config.yaml
num_hidden_layers: 12
hidden_size: 160
n_experts: 40
experts_per_token: 2
d_expert: 128
d_shared_expert: 0
hidden_act: "squared_relu"
moe_layers: [0, 1, 2, 3, 4, 5, 6, 7, 8, 9, 10, 11]
n_empty_slots: 5
router_score: "softmax"
normalize_top_k: false
routed_scale: 1.0
balance_loss: 0.00281
balance_bias: false
router_z_loss: 0.001
init_std_router: 0.0113
lr_router: 0.000884
vocab_size: 7648
norm: "layernorm"
norm_eps: 1e-05
tie_word_embeddings: "early"
optimizer: "soap_variant"
learning_rate: 0.00581
beta1: 0.95
beta2: 0.99
batch_tokens: 65536
max_seq_len: 2048
train_tokens: 250000000
max_steps: 3815
dataset: "wikipedia_en"
Below are experts of layer 4 (counted from 0) of a mixture-of-experts language model. Rows are named router (the router's row for the expert), up (a neuron's input weights, with its number) and show model dimensions 0-159. Each number is 200 + 20 x the weight over its row's rms, rounded and kept within 0 to 999.
After each expert's rows: "comes after" lists some tokens at least twice as common just before its tokens as in all text. This comes from a sample of Wikipedia text that the model never trained on. Tokens count by the router's weight.

# expert 13
router,212,212,202,194,186,183,206,171,185,154,180,186,190,203,183,217,207,184,192,195,210,218,174,207,221,233,186,190,208,179,196,223,223,211,164,195,183,215,171,203,193,178,213,186,185,166,216,219,192,180,212,202,172,185,205,188,188,218,238,208,223,207,228,219,216,228,210,220,201,219,224,193,219,201,165,201,221,219,166,220,211,204,221,230,185,182,219,176,218,198,187,190,232,229,207,163,236,192,228,195,218,195,190,184,222,187,218,165,211,190,184,208,173,220,222,176,194,189,216,216,169,191,190,179,191,171,220,168,198,190,203,173,254,216,227,178,174,179,186,216,194,175,216,221,219,169,174,209,179,225,224,237,158,187,219,211,172,216,194,203
up0,195,176,183,181,180,198,176,229,192,192,210,165,198,202,193,209,207,213,214,221,200,195,199,195,188,203,194,193,223,182,236,185,182,203,189,219,199,217,223,240,188,187,209,169,177,216,217,202,224,179,222,218,205,213,185,194,186,203,225,190,217,200,184,200,209,155,169,199,220,226,167,179,182,209,192,215,250,179,196,181,213,189,191,161,193,232,233,164,180,219,190,180,207,177,194,214,179,228,183,190,190,205,203,218,193,200,136,214,210,222,187,221,163,204,196,217,203,192,232,180,215,166,176,193,187,209,193,206,141,209,204,204,237,207,215,216,195,143,209,188,199,177,227,229,216,189,227,170,217,229,218,200,178,200,206,207,222,216,190,184
comes after: " |", "|", ";", ",", " in", " January"

# expert 19
router,225,199,178,203,153,187,227,198,207,187,197,192,201,220,178,219,230,191,174,179,182,221,166,220,235,221,166,207,215,195,165,214,225,226,176,182,190,204,173,189,188,192,214,199,190,185,214,217,167,179,212,207,214,205,176,185,191,203,227,193,213,169,204,230,217,218,206,220,170,211,215,192,213,192,172,195,242,214,175,202,207,199,237,226,178,187,223,190,247,207,190,210,230,225,202,185,212,189,230,208,236,212,191,183,191,192,224,177,191,192,203,231,205,209,231,193,168,177,213,212,171,207,190,161,190,185,220,184,184,184,197,200,226,237,203,194,191,191,204,208,183,178,206,212,226,184,190,207,179,265,219,234,187,165,212,186,199,203,172,211
up0,210,203,191,156,188,200,247,202,199,203,213,225,205,192,208,199,193,197,189,176,225,159,221,197,206,227,201,208,194,192,169,189,185,226,202,219,186,211,210,201,186,197,159,179,180,176,229,206,157,186,215,202,226,247,209,192,194,189,225,197,190,192,221,250,192,205,224,233,193,188,163,181,238,187,188,194,186,184,198,217,212,196,197,192,241,221,215,171,197,201,213,170,217,191,171,206,200,206,196,223,218,194,173,200,199,233,182,186,226,173,205,215,215,152,225,195,213,175,215,198,201,203,212,173,182,213,239,241,192,188,161,239,172,187,194,199,206,181,208,201,191,167,212,221,210,201,213,189,196,236,241,234,194,172,194,189,187,191,197,194
comes after: " ", "|", "–", " pre", " F", " H"

# expert 24
router,227,207,207,192,182,192,213,181,201,172,178,182,193,211,185,215,232,180,185,225,223,212,177,226,220,210,201,189,206,184,195,198,227,223,193,186,168,216,181,221,189,191,224,169,196,168,246,202,168,183,215,188,186,198,191,178,190,213,226,211,210,203,217,213,227,224,220,212,191,226,229,177,221,208,184,172,231,214,175,217,216,217,234,203,167,185,227,176,226,195,193,198,210,222,199,182,233,213,201,221,205,189,200,172,219,199,201,176,210,181,189,215,169,212,234,189,195,174,227,240,189,201,186,164,183,169,230,191,200,197,193,167,237,223,213,184,174,172,183,210,184,169,205,200,221,205,180,210,171,225,232,240,178,165,213,214,182,204,169,208
up0,192,183,231,184,205,215,221,232,209,218,152,233,189,228,170,183,233,226,189,221,215,189,218,191,220,202,197,248,212,154,188,158,198,186,208,186,182,166,182,197,208,185,207,202,201,191,199,172,216,177,216,243,181,195,174,202,200,205,192,204,202,197,223,192,194,189,188,205,213,198,188,227,208,230,213,181,201,189,164,187,228,243,174,170,191,195,224,180,205,197,208,198,217,214,185,199,217,195,196,183,191,185,183,230,211,174,214,220,198,173,223,222,189,180,198,193,194,233,215,224,178,149,195,176,176,192,158,222,193,205,216,178,220,226,207,174,191,205,195,192,228,169,207,209,208,204,217,200,204,198,207,218,245,241,194,181,168,214,189,172
comes after: ".", ".\n\n", ",", "==\n", "\n\n", ")."

# expert 38
router,216,211,198,189,180,176,210,184,194,155,175,182,190,228,178,216,220,187,187,225,216,208,173,226,224,215,190,190,212,180,191,213,218,227,181,181,171,217,163,228,195,182,216,170,196,166,249,215,168,182,209,193,204,189,195,185,190,202,220,208,208,200,216,212,219,224,225,212,191,223,229,189,227,216,181,167,235,229,181,213,224,216,226,222,175,183,221,184,232,192,186,199,219,222,199,186,227,207,210,205,201,191,194,182,207,204,208,173,216,190,190,211,174,212,230,190,193,175,223,229,179,191,180,162,184,176,213,181,207,203,188,173,236,221,214,196,183,191,168,214,184,177,207,215,231,187,169,203,169,235,227,237,185,165,218,214,183,210,175,217
up0,207,223,194,214,187,213,197,204,198,219,190,176,194,238,183,215,243,192,236,177,205,175,181,190,207,215,187,221,231,209,182,183,150,181,174,222,185,239,209,226,216,160,216,200,196,191,197,192,198,183,190,203,226,171,181,212,153,201,176,231,178,200,211,176,235,245,172,239,215,188,217,199,197,202,219,187,227,189,186,203,207,219,211,179,219,213,210,200,231,201,213,182,202,198,208,215,195,205,217,207,207,175,224,190,192,175,206,185,245,209,202,234,209,223,214,222,204,196,203,216,197,152,195,209,192,171,225,171,248,210,202,180,212,201,196,201,187,215,184,197,209,220,229,186,243,179,188,206,198,213,192,169,207,204,208,234,211,199,220,155
comes after: " ", "–", " list", "le", " vill", " b"

# expert 30
router,208,227,214,200,186,164,187,186,202,186,172,195,198,225,174,219,233,178,205,234,207,224,174,216,211,214,187,186,209,173,190,202,210,232,187,183,194,207,201,211,181,163,216,187,196,178,240,211,209,153,236,193,179,206,188,184,164,227,226,218,211,188,223,226,231,212,206,225,196,216,213,182,221,229,192,178,215,201,172,224,231,199,235,197,192,181,218,175,223,173,208,205,223,221,189,159,232,217,197,224,201,181,202,202,220,193,204,188,229,177,176,220,197,211,220,195,153,198,215,199,182,207,189,175,186,171,189,171,199,194,196,188,216,216,221,205,174,168,189,217,176,176,215,220,217,180,183,213,194,221,234,204,165,199,183,201,184,205,191,252
up0,212,230,194,214,167,165,207,220,175,147,166,208,197,178,198,204,237,194,216,204,174,195,187,252,214,203,203,187,209,219,203,197,222,198,192,224,194,221,215,170,184,198,217,203,215,203,196,195,235,175,214,173,183,173,198,192,170,196,235,187,167,203,229,213,176,240,212,211,226,181,218,222,211,192,185,194,204,223,187,231,212,244,207,214,211,180,223,190,205,217,218,195,203,244,221,192,193,191,249,173,224,201,211,195,215,222,163,216,173,202,202,210,214,228,199,220,219,205,196,214,221,196,226,191,194,173,167,228,217,194,216,187,187,194,163,204,189,194,157,188,210,178,197,193,183,187,161,195,189,206,197,203,201,204,195,212,192,178,214,152
comes after: " the", " and", " to", " a", " was", " an"

# expert 22
router,212,236,216,186,159,192,199,175,216,182,175,181,203,223,191,219,210,188,195,208,207,216,173,205,220,216,183,188,203,194,188,223,222,214,180,193,163,217,176,214,187,177,204,184,198,188,210,206,158,198,207,205,172,216,168,190,189,219,208,212,227,199,218,214,216,236,208,237,192,222,219,185,230,207,172,177,228,210,190,207,220,242,222,230,177,166,211,167,229,190,207,200,213,230,181,185,228,217,221,220,224,200,185,196,206,211,201,183,227,190,189,212,175,207,223,179,172,162,220,236,184,190,188,195,187,152,203,198,195,188,187,186,229,217,217,198,157,183,181,212,176,177,209,208,225,196,188,186,183,220,230,229,176,158,193,196,195,225,170,225
up0,176,251,221,207,193,203,219,206,221,201,160,173,210,194,225,221,187,178,190,207,208,217,221,205,202,191,194,159,193,203,205,198,219,203,180,191,192,204,205,192,166,179,249,188,179,180,217,178,191,169,190,182,223,228,199,218,212,215,219,241,224,214,223,223,213,228,185,210,205,187,230,204,225,205,170,214,184,192,214,185,170,242,215,197,190,211,181,204,214,197,223,184,195,208,149,233,197,191,206,191,183,205,172,212,186,183,176,202,231,204,175,169,214,157,187,216,198,220,186,222,188,174,203,200,218,190,195,188,164,175,185,210,198,191,252,211,167,187,225,205,180,215,181,190,250,164,214,193,219,199,187,219,193,164,198,203,186,180,197,204
comes after: " |\n", " |", "-", "|", "\n\n", "\n"

# expert 17
router,203,206,205,196,182,182,223,188,224,180,168,185,183,228,193,232,224,197,188,203,222,233,177,200,231,215,185,198,214,166,193,204,211,222,184,187,170,229,185,214,176,184,209,192,181,170,236,212,176,181,217,185,185,188,180,169,166,227,196,213,222,203,236,238,233,225,208,206,184,197,192,206,206,209,178,189,206,199,167,194,213,207,240,202,189,169,219,209,222,173,188,182,213,222,198,173,248,217,218,204,212,200,182,190,208,208,227,190,214,174,190,206,183,249,246,177,185,191,225,201,175,210,178,178,187,194,217,176,200,192,181,196,218,240,217,194,166,185,176,214,195,180,219,224,219,190,180,202,194,205,222,197,172,161,193,198,191,207,170,233
up0,178,201,226,154,192,188,205,203,242,232,215,173,169,211,207,235,178,201,197,191,146,236,175,240,195,219,210,189,199,194,208,198,212,198,215,205,187,237,197,220,156,188,180,197,238,186,171,213,207,213,199,206,219,212,230,186,165,205,167,224,184,213,214,200,216,156,195,207,218,209,189,199,185,226,204,177,214,193,164,181,205,216,199,223,174,192,195,211,204,198,224,182,186,185,177,192,201,235,227,230,195,195,198,239,174,203,228,215,211,218,182,173,176,220,212,165,168,180,167,195,197,195,240,204,193,167,208,203,181,201,225,200,179,196,214,197,198,212,172,170,192,194,211,205,216,217,197,224,193,195,220,217,183,199,217,230,194,220,167,199
comes after: " the", " a", " The", "==", "'s", " and"

# expert 0
router,218,212,200,191,182,176,210,185,191,160,172,187,189,226,176,221,222,188,188,226,218,206,172,225,220,216,188,189,211,183,190,213,223,222,181,177,166,217,166,231,194,186,211,173,198,163,250,210,169,182,209,195,201,190,196,187,192,205,221,209,212,202,217,209,225,223,228,211,191,221,225,187,222,217,180,165,235,231,184,212,221,226,227,218,178,187,219,181,230,196,186,199,217,218,203,185,228,206,214,199,198,188,193,184,209,208,210,173,218,191,187,209,178,209,230,189,197,173,225,234,180,189,179,164,188,172,220,183,200,202,189,173,238,223,212,196,183,191,170,219,182,178,211,215,227,186,172,208,167,232,226,236,185,166,221,213,183,210,175,218
up0,187,208,188,184,207,195,177,181,222,184,187,202,200,244,206,210,225,199,233,215,190,227,201,175,173,197,210,226,190,185,190,175,195,184,198,203,206,185,194,229,187,173,214,196,247,182,179,188,248,196,218,214,167,189,127,190,232,208,176,188,196,159,218,199,204,223,199,208,208,185,166,180,220,169,194,171,219,189,177,193,202,221,229,169,185,218,189,219,247,194,197,171,203,200,207,214,197,199,211,201,185,176,210,187,201,202,196,187,202,181,201,173,189,215,171,198,194,238,227,212,220,172,207,201,215,221,203,212,225,185,172,210,192,196,179,182,179,183,220,234,208,158,198,189,223,169,185,234,210,183,195,202,232,229,220,171,224,193,197,192
comes after: " |", " of", "s", "–", "es", "D"

# expert 27
router,192,230,207,176,174,172,209,182,207,185,165,170,198,209,191,213,237,179,191,202,178,203,169,226,201,213,179,202,211,182,199,200,219,196,201,194,178,215,190,223,193,187,204,178,220,186,232,220,193,176,220,184,184,209,195,187,188,207,229,203,225,199,229,208,212,232,202,223,180,219,231,197,214,220,193,203,214,218,196,218,201,231,227,218,185,176,206,188,247,192,175,190,218,224,191,175,224,205,203,213,223,195,212,189,203,210,215,159,235,176,188,202,197,210,214,196,186,181,213,228,169,185,174,152,198,169,224,185,215,184,205,171,223,209,220,190,172,165,176,248,173,166,209,226,223,199,201,207,176,217,200,222,183,156,239,212,158,220,190,207
up0,195,226,180,202,221,210,190,187,213,181,194,165,180,197,197,211,186,187,228,222,208,176,182,212,210,209,151,204,207,166,190,187,223,197,196,177,179,190,184,177,166,187,209,208,225,200,215,232,201,222,184,191,209,208,225,200,169,204,224,170,223,160,223,187,184,205,247,221,218,260,193,217,210,232,195,201,222,183,226,188,180,197,247,211,197,230,217,235,184,190,188,202,233,207,164,146,179,167,175,231,176,208,205,169,197,174,193,213,207,221,206,215,201,237,230,183,211,176,214,208,225,197,193,215,197,211,185,184,211,181,182,220,212,208,201,167,204,213,203,205,212,185,189,191,181,197,210,170,243,194,185,219,192,190,196,194,213,211,185,197
comes after: " the", " in", " (", " United", " N", " U"

# expert 15
router,201,237,195,180,193,167,209,172,197,173,176,174,201,220,166,203,225,178,188,219,209,229,187,224,203,225,176,197,212,166,198,211,205,198,181,193,195,193,179,212,180,176,215,177,207,176,233,198,203,165,229,171,192,192,194,178,176,235,208,209,231,204,213,235,240,228,221,216,185,217,218,172,237,214,207,177,197,207,187,222,233,208,212,194,177,173,214,185,219,183,196,208,227,224,185,172,242,240,223,202,217,193,178,192,227,192,208,188,217,177,181,214,194,232,213,195,189,207,233,195,189,217,178,166,176,186,202,183,225,195,189,188,214,221,224,195,176,170,184,225,157,165,213,214,220,186,184,207,189,216,217,205,161,179,192,215,189,200,210,202
up0,203,191,233,227,253,203,212,233,197,190,171,201,227,186,175,212,200,210,170,204,194,196,217,180,208,198,199,214,187,212,202,189,179,179,201,186,212,203,189,171,230,205,191,184,196,211,222,198,197,246,214,183,160,180,203,242,208,161,222,185,190,167,198,216,202,211,193,208,211,174,189,191,169,221,192,185,205,175,219,195,169,221,225,227,224,182,201,210,225,186,195,207,207,196,205,189,226,216,214,204,204,218,157,208,234,203,190,210,154,173,205,195,202,187,209,168,152,217,201,188,218,178,194,155,207,205,214,179,215,211,195,186,203,230,210,221,215,219,202,217,196,169,218,186,244,224,159,234,171,222,216,174,203,204,198,231,184,227,183,215
comes after: " the", " a", " and", " to", " of", "'s"

# expert 34
router,219,210,201,190,181,178,207,182,196,159,176,195,187,225,175,218,222,186,189,227,216,207,170,222,221,216,189,190,213,179,187,210,224,225,178,176,165,217,166,231,189,184,210,176,200,163,246,212,168,184,208,190,206,195,197,189,194,207,221,207,210,200,214,208,219,222,228,217,189,217,227,187,225,213,180,168,236,229,182,216,221,218,227,219,174,185,219,180,230,195,179,202,216,221,195,186,227,204,214,204,201,191,190,181,214,209,208,173,221,188,185,211,177,213,231,189,195,176,220,230,180,188,181,162,187,173,219,184,199,199,191,179,239,223,213,199,181,190,168,215,183,175,211,213,230,185,172,202,164,230,225,236,186,168,219,212,186,214,177,219
up0,215,184,184,198,227,173,187,199,224,196,197,196,184,258,200,196,236,204,194,173,226,240,182,227,180,186,207,216,203,171,179,210,187,189,201,188,210,207,205,215,209,192,184,234,158,210,158,201,192,171,180,213,184,221,193,195,226,181,176,235,208,209,166,197,193,199,174,198,242,199,193,194,199,179,235,192,184,228,213,199,190,191,194,202,169,192,191,192,207,203,167,183,195,174,245,175,239,184,218,173,197,234,209,187,203,209,192,194,226,177,151,195,197,223,208,211,163,185,203,215,195,198,192,192,193,205,194,157,212,201,209,184,173,236,233,225,193,201,209,243,203,207,221,221,221,168,182,208,212,209,163,205,194,179,204,187,215,198,190,232
comes after: " ", " the", " her", " his", "–", "'s"

# expert 16
router,199,210,199,159,159,194,207,194,217,195,185,191,172,209,175,217,228,199,187,194,214,220,191,214,202,222,171,219,215,179,176,205,217,212,149,191,156,229,186,223,185,178,196,183,215,173,205,212,184,174,205,198,197,191,181,207,212,243,219,203,240,204,204,219,218,213,232,220,188,234,207,177,225,195,178,181,228,211,180,218,214,222,206,207,202,178,218,165,222,199,178,204,214,211,208,194,215,195,212,187,270,186,192,184,222,197,232,188,201,186,191,231,193,217,226,169,173,175,211,223,165,213,171,176,173,190,202,202,216,208,187,187,208,228,205,202,184,197,150,208,199,179,233,193,221,207,176,188,187,214,208,223,186,191,216,170,200,209,164,210
up0,183,183,186,238,215,210,201,187,179,198,212,225,173,199,215,193,218,217,179,184,184,230,225,162,251,210,195,188,159,241,192,170,204,206,193,172,194,195,189,182,204,205,221,183,174,202,184,200,196,198,178,215,224,221,201,211,225,210,188,209,196,193,168,198,219,222,223,227,225,210,203,164,171,161,180,184,206,190,178,188,182,205,213,192,177,191,201,229,222,205,181,212,206,232,236,211,188,190,165,177,215,197,172,206,166,221,190,210,215,213,177,185,190,184,223,175,171,190,198,210,180,171,175,191,158,166,210,195,190,206,185,162,182,203,208,201,213,180,189,183,224,192,203,193,219,193,213,200,231,227,171,195,218,185,178,213,251,178,186,241
comes after: " K", " D", " G", " L", " H", " M"

# expert 39
router,207,212,217,200,195,169,187,184,211,172,173,174,201,216,181,208,220,175,191,208,204,236,171,205,240,229,179,190,211,171,193,207,213,218,182,200,176,189,185,201,185,171,190,178,201,162,223,202,168,161,217,183,182,203,194,182,191,212,234,191,221,219,240,228,226,236,207,210,193,207,225,198,238,198,170,173,213,215,174,227,225,212,235,218,176,173,219,183,234,199,206,208,225,231,198,178,226,226,219,223,209,200,180,178,223,225,216,170,208,195,191,206,198,217,205,195,189,190,228,218,179,194,185,201,176,180,209,181,219,193,182,179,219,230,217,170,171,192,186,211,173,164,226,207,219,198,179,194,198,208,212,212,161,158,191,215,198,212,180,215
up0,193,215,203,211,200,229,221,188,171,199,196,175,189,188,183,187,203,219,166,219,239,216,194,212,203,210,175,202,228,179,206,226,227,172,217,222,199,192,212,176,211,220,189,168,217,161,228,221,221,202,200,190,210,231,191,221,168,201,237,215,194,196,218,168,200,198,197,173,186,157,218,162,189,200,169,244,213,217,195,201,183,217,206,189,222,216,198,176,239,228,192,201,150,171,224,195,177,237,197,167,246,221,181,205,179,241,185,174,209,204,197,197,195,203,204,201,170,219,193,171,197,190,190,233,185,193,189,190,196,216,212,211,231,188,214,190,214,178,218,209,164,229,199,185,188,213,188,193,211,195,176,226,218,217,226,182,171,185,200,194
comes after: " |", "-", "|", ",", ":", ";"

# expert 20
router,215,210,199,192,183,176,209,181,191,159,176,182,185,224,178,219,223,184,185,225,219,210,169,223,222,216,189,191,212,180,189,215,219,221,179,180,168,215,162,229,192,181,215,176,195,162,245,215,170,183,207,197,205,188,196,184,191,206,221,209,209,199,220,206,222,220,227,211,192,223,228,188,222,217,179,169,234,227,182,217,219,222,227,219,174,182,219,182,232,194,186,198,222,217,194,187,224,203,212,203,200,192,193,181,208,205,205,172,218,189,188,208,174,207,229,191,194,175,219,232,176,188,181,159,182,172,223,184,203,201,192,180,237,225,212,198,178,187,171,220,181,175,210,215,227,183,170,207,167,229,226,237,185,171,217,213,184,210,174,218
up0,202,184,191,188,185,224,227,206,227,159,198,236,200,171,206,219,206,187,191,217,217,210,207,210,225,180,193,213,167,209,242,200,216,212,216,181,188,207,189,244,188,191,216,222,225,211,248,208,193,204,224,152,175,192,213,186,201,177,186,191,198,223,152,174,188,208,191,239,189,195,220,204,205,224,210,179,187,214,171,206,198,202,217,210,199,187,196,167,195,211,213,238,211,178,214,183,236,161,187,219,210,216,209,203,218,197,190,198,169,209,209,185,164,169,234,207,187,182,193,185,231,209,196,210,212,257,167,158,188,191,205,208,192,219,188,183,220,208,176,207,194,175,183,210,167,178,179,194,202,207,201,195,221,198,197,228,169,171,229,190
comes after: " ", " in", "1", "201", " for", "3"

# expert 3
router,213,215,205,185,182,168,203,179,200,173,190,185,180,216,181,222,226,181,169,229,213,205,171,212,210,232,185,201,215,179,194,199,215,210,193,185,176,181,164,226,171,198,220,193,177,172,226,223,196,186,221,204,181,191,171,167,181,221,236,211,222,196,227,236,210,239,212,213,186,215,220,181,196,218,199,182,209,212,188,219,205,235,211,224,159,167,224,187,220,184,187,202,225,224,195,204,229,207,229,228,224,192,151,183,229,189,221,193,218,189,185,216,201,213,207,187,200,185,210,208,183,207,195,166,180,157,217,187,209,204,196,170,223,223,196,199,178,170,182,206,173,161,214,222,223,198,211,205,189,229,225,205,179,165,238,210,195,207,190,210
up0,206,200,207,199,198,156,224,185,221,165,203,188,206,187,220,177,208,201,188,188,204,191,226,182,238,226,184,216,193,205,219,215,233,204,214,206,210,160,206,208,176,208,167,225,194,178,178,206,193,171,204,261,193,178,204,176,209,182,181,180,199,242,186,210,222,207,203,198,188,213,211,234,192,197,208,172,176,233,210,178,183,194,202,179,197,169,220,206,225,190,200,200,213,191,201,216,170,197,171,191,192,197,206,221,202,153,196,188,216,174,196,186,203,175,205,188,196,168,200,166,183,201,197,181,211,192,206,217,181,159,239,198,156,228,218,199,168,170,196,186,196,157,191,218,238,171,190,237,232,188,209,202,189,209,166,213,223,226,180,197
comes after: " the", " a", " and", " of", " in", " with"

# expert 28
router,218,210,200,191,185,176,209,185,194,160,180,183,190,224,178,219,219,185,188,228,218,204,166,227,224,218,189,188,214,178,193,215,219,223,180,179,169,215,170,228,195,184,219,174,196,164,248,215,170,182,205,197,203,190,196,185,191,206,222,207,210,198,218,212,218,226,225,214,192,218,229,187,224,216,181,164,234,228,182,218,220,218,227,219,177,182,220,183,233,193,185,196,218,219,197,182,227,207,210,206,200,189,194,182,210,208,206,173,218,190,185,204,177,210,228,189,195,174,226,230,177,189,182,161,183,175,217,180,204,201,192,173,236,221,214,193,184,190,168,216,182,175,210,213,231,181,173,207,163,231,227,236,190,164,218,218,188,212,172,217
up0,189,213,197,163,204,178,185,190,217,203,200,203,184,186,194,253,214,215,221,198,198,218,204,216,238,214,221,242,194,201,219,220,209,190,196,211,216,196,169,165,196,190,176,163,195,196,204,228,201,137,201,209,193,214,226,209,173,192,156,227,194,197,195,182,224,185,235,189,185,188,197,204,218,182,221,179,226,193,190,170,203,193,222,202,197,218,249,217,221,213,218,186,187,188,215,174,200,184,177,205,226,169,187,180,221,170,228,192,227,241,214,176,203,201,206,193,194,204,210,233,204,174,197,211,192,171,203,160,214,172,215,182,232,205,237,218,207,190,191,206,245,169,226,204,183,201,185,175,214,190,170,201,206,203,184,212,169,212,205,195
comes after: "201", "200", "202", "199", "198", "197"